config.toml
n_experts = 48
experts_per_token = 3
balance_loss = 0.000522
init_std_router = 0.00877
lr_router = 0.000702
n_head = 8
norm_place = "pre"
rope_base = 7390.0
qk_norm = false
tie_embeddings = false
optimizer = "adamw"
beta1 = 0.9
batch_tokens = 32768
dataset = "wikipedia_en"
Below are experts of layer 4 (counted from 0) of a mixture-of-experts language model. Rows are named router (the router's row for the expert), gate (a neuron's input weights, with its number), up (a neuron's input weights, with its number), down (a neuron's output weights, with its number) and show model dimensions 64-95. Each number is 128 + 24 x the weight over its row's rms, rounded and kept within 0 to 255. Numbers have three digits each.
Before each expert's rows: a language model's description of what the expert responds to; "mostly gets" lists some tokens that are sent to it at least half of the time. This comes from a sample of Wikipedia text that the model never trained on.

# expert 44
It responds to: Capital-letter and consonant-cluster pieces inside names, codes and technical words, such as C, AR, MCA-S, sub-str-ates, elect-orate.
mostly gets: " pl", "andidate | Votes |", "AS", " JP", "- Genus", "UR"
router:191118087150127131128129113140144131162146124138111131172163123116117139141082170136099153091098
gate0:138080116101175167174134095141156135111160132098139145138138145128135103120127131157150082123132
up0:103104149140133103165142137155159112118116153147121111126128113135168113144165142148173115156127
down0:162150137147116108116131087142118098138182073131137156108125115125122089179063099121108151148115
gate1:151138142120131116177115162129130110136163175104139128145149141073105130120128142128119099087071
up1:123118165114136108140059127143125109142126134153119121109131104130123144140119142120114144098107
down1:143135132077103108091117122139130117115099107129138142130098108114152128169089114089155120119161
gate2:123130175167156151127097106100138108123112109161103143118165111109115122140127134074138130121125
up2:139124096176154132111128165134133097065150143119124089129063111149153126120126119114090145132091
down2:104129163131127131124146158162127109166123123100126118127109155123145113145118113141114121145145

# expert 15
It responds to: Hyphens, dashes and short inner word fragments like ing, an, un, plus non-Latin script characters in Japanese, Arabic or Chinese text.
mostly gets: "outhern", "-", "pro", "ylan", "| Party", "astern"
router:193137104166119115147143100133128125159126112140114119158113125122160076144122118113079173085081
gate0:126159147122118112136150115120137090149113124136176119107138139159157122105146113145150073094116
up0:111116148137157148132115092142134181148157157101173140137160104149144116087099150133115100094074
down0:156100143148088151097124079131123111107086138155134145144116118081088127144118148133111112117139
gate1:130145132112103101154100121118099136167141095124090090157159141100130106122125138112146153095116
up1:106117078128122150109146110172157126134110146143121154109103127133150106128141128141115146155108
down1:080119136147119124176122107177134128123104125133109134107113088167079159124148120133127095130127
gate2:142118089168128114148147129184121136163142122162129105174165152143155120091117107145123113161132
up2:100134155151131157146152103154134162130134123158168146148171119154062087118111121149126128147137
down2:122143098118104130142168109136099106072101177175162122162170123150135160167110142130122125112174

# expert 17
It responds to: Opening letters of capitalized names or foreign words after a space or parenthesis, such as Bl(uff), Th(reat), (B, in G(rafenau).
mostly gets: " (B", " (F", " (G", " (P", " (C", "a B"
router:233106086166145100137092131100099110143150085131115099164174136103136151135109166113098186100111
gate0:114130138113157129109140131148124118100107118113125127115150117157194102126137093152141104116134
up0:146130113110192152143136117145111112105126156153159133091113113152114097091125121137109108106134
down0:122115095117082120169098142180145119127122120108119189116133167131130138152114130153132122123094
gate1:153110146157142128163137125151138114107121140140113109101091171120184119104136075123158124113113
up1:099095143111107099151150143134135096124110136136109142109100127144117077113135107134114107094115
down1:154148139127163089118156117096143107105088131143104117154116124129174132136129085154164077128162
gate2:098074187158160126133145138126157139141102152162093100133095129128138124126115094122100137150115
up2:143083188079100131205129135128115125113139102106144140129111048114136110109119092119114130116135
down2:104081119126123130134139125145111139112106160083111138100107108123115140114109114162127143164060

# expert 28
It responds to: Word-initial stems awaiting endings like -ing, -ed, -ation, such as manag, collabor, director, s-tern, pir in preaspirated.
mostly gets: " director", " Report |", " manag", "earch", "urb", "ript"
router:182099082134143143101153121166132124140122121147068101187128176117156134105123108090116171125123
gate0:144085140141145151164129080149130106130138100088113115119119118107182152117108083103109120093089
up0:131164091143112113118111121090130137122168104128109120148122129111119156103104129194100137144070
down0:151131126079132124081084130133131066103193143148087113083124138104115170117139155104139132126125
gate1:157145089133116107095133143160130163159141151144089119153092152112100111112140117129090136094083
up1:133127155113147115145115127162125081135103121139080136123155122153126114107164135149110126137159
down1:136171166086116156129085103129103118136141124120133099116134129137145094175127124154123106114115
gate2:132106115137166117111127134130184127093136108121132096081127161139132118107147160090115172132155
up2:142112139126079165154171144141120102100125126089149063178105122141097136121109126121147133106120
down2:104127130152079099142109122104077101184152125134094140128093110117126095151132175131120147111116

# expert 19
It responds to: The piece right after a lone capital letter beginning a name or word, such as N-ancy, S-ergio, B-road, M-ix.
mostly gets: "ishop", "ajor", "oscow", "ittle", "unning", "weet"
router:177097104126140144108126121159110134137160108124086124166124128116146160129123153117050153128110
gate0:175116083095141145163151165115092144081116119142158166132062149171125127145142129124078150130177
up0:138113099125109121157180134156077128100097073148117088139144123123144140128097129140137176150132
down0:145113121167103109156127141117132136103111123148088178137114131108120106148131130142149165118158
gate1:123128119184110102133145175121151123145123155080090114124123098135144153088145152148130052092122
up1:131136115146103118139134093122081196127141143145134141125136117172103126103094120119118142139121
down1:134110162087136152126149110156136100144175123136141159149109183105122126145170150100164147177143
gate2:146123124171134116092095100126108111124109100153090122143150133114143131134153124112123144138138
up2:123109130155133142183133116119115120151154088115169129127100134128176127130151164130131188130151
down2:137117143125132129134104145117143140107107185084153105120147130146154135118176120147120107118168

# expert 4
It responds to: Short letter pieces inside longer words, often suffix-like, such as fert-il-ization, fire-b-ase, worksh-op; also sentence-initial He, She.
mostly gets: "He", "She", " medal – second", "mill", ", he", "ano"
router:173102112157139107119107150169132126136110135152090104132130167139138114108120129112075113078111
gate0:108162155138117157144138115102124105108131137130114135072096115079135165129155113138122135109143
up0:119129121161148160120128124130131126111119115077141125144131139140139072123114126102125150163129
down0:051132137105125139108155112118137145141172134084153143134117116137131108148118158106145114128114
gate1:139143122114122151163128104116114130130121103083155122160133149102070164140105144126146124097122
up1:125142093156121106151147135080159135134132114132124103114092167125104069171176124105112121072113
down1:132153132119157149140129118160114120087112157111123120122093170123077125150096138116118168150131
gate2:101092135136140163129140094105126140113122141140123122159147114148196100112125108108133120067119
up2:141154146127124107138127108168132095119123095140128106142136138143122162155152165143108125119125
down2:117140101172151098098117131109063160131113147120139110158130122157083136162138168114142120081097

# expert 16
It responds to: Everyday nouns and adjectives after possessives or articles, such as drug, friend, boy, room, new, plus inner pieces of rare words.
mostly gets: " drug", " friend", "960", " individual", " boy", " official"
router:189136146128158116136109117163174124158124119124132126131140143133142121136121168135107163073130
gate0:152137123097107096152111130138157127138166127106099136126150153178119138080181141137152120091150
up0:147126156110169112151149117141126099089167124158109120157093119126139105138129134141132085114139
down0:125123133089126145150101103159134173159089136082096172113077147093160098103164104170106140098133
gate1:127139149118114149148107091102110119130074128158143167122122162127073107136149116141133117113083
up1:120160126141128139148107150153092131151122144128177146103115137143096079126168091154129090100098
down1:160091105149090187150140133136174135179157085151092157108143133144161126106123129082146127133121
gate2:131076112118144101126157145156134130115111141145135145175148121108143185127134155150149096110170
up2:096152127137115126142143116127097119100162128123084129108111098090128086144084101123131124119124
down2:127124144102145118086147134171139135127100135073174109201119155096099169146086158153147152117147

# expert 35
It responds to: Letter pieces inside unusual names and acronyms, often Scandinavian, Slavic or uppercase, such as U-pp-sala, N-AS-CAR, Z-uy-eva.
mostly gets: "ZE", "TA", "ck", "ED", "reen", "UN"
router:192098082158150151133127138142141111153164113133100105116140154129164136129107164073065151089094
gate0:151127118132140076151076164146158104140184068129213106102133101145155166127122139108168122063145
up0:103111122126090169149121116099141135161127092110140134104147117166154117119141141141101161102113
down0:100116153155155105148131084153170129123152100113117157095135109157135119158123137128108095148168
gate1:154142115163131145158089147118133119161144216120099127136116123116126117137132105118106149081097
up1:148127116161137092109119107145138166106115074149111103157155117095156129120109128139116132154148
down1:163096108159144106121122125097122175091122118084134112135158148126169141095124103144139112159137
gate2:120141098134144171113153131163159119083126162113132121110098104141136149075142128120128133170147
up2:111150150181116131161147156117044132145104129149124092145092126135112133154110129087117098098165
down2:102081141175165138115159106145168112136126138140152097114110116136116086124132113141164106120107

# expert 5
It responds to: Small standalone numbers in lists and tables, like 5, 9, 10, 30, and odd mid-word letter fragments inside rare words.
mostly gets: "00", "30", "35", "F", "15", "40"
router:189139112180141160114142122158147144132119124138094126165113119112163132121104117100079131081103
gate0:145144088144155129107152113129137140133151126145137142167147133125155128092151112141132148121127
up0:167110158136127127115156141157183174092158173189097172178093147131119125132100124125140163140145
down0:088110109156118097133167145097094141193133093113151165165176101134174117140171145102129116114147
gate1:155122113158105130118146138170156117144110123169181126104103156138181114085130115104121125121116
up1:141118116124114135108091116159139105153135102148173163151093136128115137122142138112109124115167
down1:169113128148105113108127146118169152131129094154125094159121099112133055128135119110124159144050
gate2:151120122107132097106103150135093126126125152169182112109126136121124183127152144143141088092167
up2:133107141114109126107123131079176128120121133111143108117136161126116115157088167219122184121120
down2:082119113123074138098115144181151120088145109107138103094116097097103096135120084160114121103084

# expert 36
It responds to: Pieces right after a capital initial or article starting a word, such as P-ort-uguese, P-en-insula, T-el-ugu, plus nouns like contribution, example.
mostly gets: " ant", " aut", "hys", "imal", " pot", " effort"
router:183112091138143145120076132143167148140125116150100119139151119140145112094118135114103195104113
gate0:109095177153143114148096164086157116135125129129119094125101118130157161113121100150134137117118
up0:092150160151113146088115134153110117077143140115115151142107138144126153149152123140123126155122
down0:103110085116139131132131137118170086127120121115125131185135145151148139102142114117086137123111
gate1:121131094130119170136129174159134118137085159150114168141135088158109091153140111139119155133120
up1:137116161109135104129118137112079071149116115108112119125158136091132115149110143113152061101151
down1:099090122124155120157110102076085123136131101091126138120138155157149112164135134106089128142142
gate2:133102153112171117162154114160162145161132127119142168127141078115146155122113098108090162144111
up2:117155118169106154129114135148100157142113187130076115130149145119140085135140125150170112157125
down2:156130120100116112097146205112114111135137154176129103148129130140127125119107112153132126121126

# expert 14
It responds to: Topic nouns and adjectives naming fields or institutions, such as public, football, art, political, military, health, business.
mostly gets: " public", " art", " football", " business", " Women's", " political"
router:144078103135155143133102115180111080152130115151081111150126137158159121143128173131136147120104
gate0:120087152093155097124095118129176086120053159134156139069149115135113174124149135151111047115093
up0:133125166150117102135143120109093107141122136183117112137116168138131144130110127151103133183123
down0:129191173119161105130127121147121106159136160123145132146144149137154120114133135116126120102096
gate1:127148126169116133114109154095098122131088109121092092120143123103154156112149102143113115100123
up1:115148155096092139201138115136137177126098155111155088150135122110099142101111115075144083141167
down1:135107118126106079130128135116137126109149109130171075111149122153104159131125164129128136142116
gate2:118158112105147104134122132132127149129088147083117125140122121125145107139099142119131148101131
up2:153169082103125158093106120089146135169113114091144141166137111132123114142094110152149130136140
down2:122160094130103124125112151110110136128114111132108133155142182103151146132079109138143183138153

# expert 18
It responds to: Middle syllables of foreign personal and place names, including Turkish and Romanian letters, like Tre(ty)akov, Vi(he)ar, and names such as de and da.
mostly gets: "ı", " da", "-A", "-O", "í", " de la"
router:197129102156134099127106109134143133166129067108101098182144150134142130128124172120101188104104
gate0:152102093096130124137102114101143099158138115154107121135126130152121155167130132152153111146115
up0:160115105120155125132137120149136111150156143144114119134098148178152114117125144140098185136108
down0:116142146091130108089116144115121145140111147167146110097145161134149170108152184139100122072115
gate1:128109114139122146137108138135131118126135052103126164158160144134084166142121193127144144147094
up1:140085102149132153114127090139134157116133145137152100159121128123099117123109142139158133140127
down1:121118151091123117109145129125135159115124077107160149087106112135146105142171116097135094167131
gate2:133132086117132076127149140173139163140141126097125112122118129120182097056150164165118145115086
up2:127106118117134168107167118143161148186141139153131122159121123142093148128120124200174119175160
down2:112139154134153092129140151132100133129151096158119106166145142106121094118117091146125134115100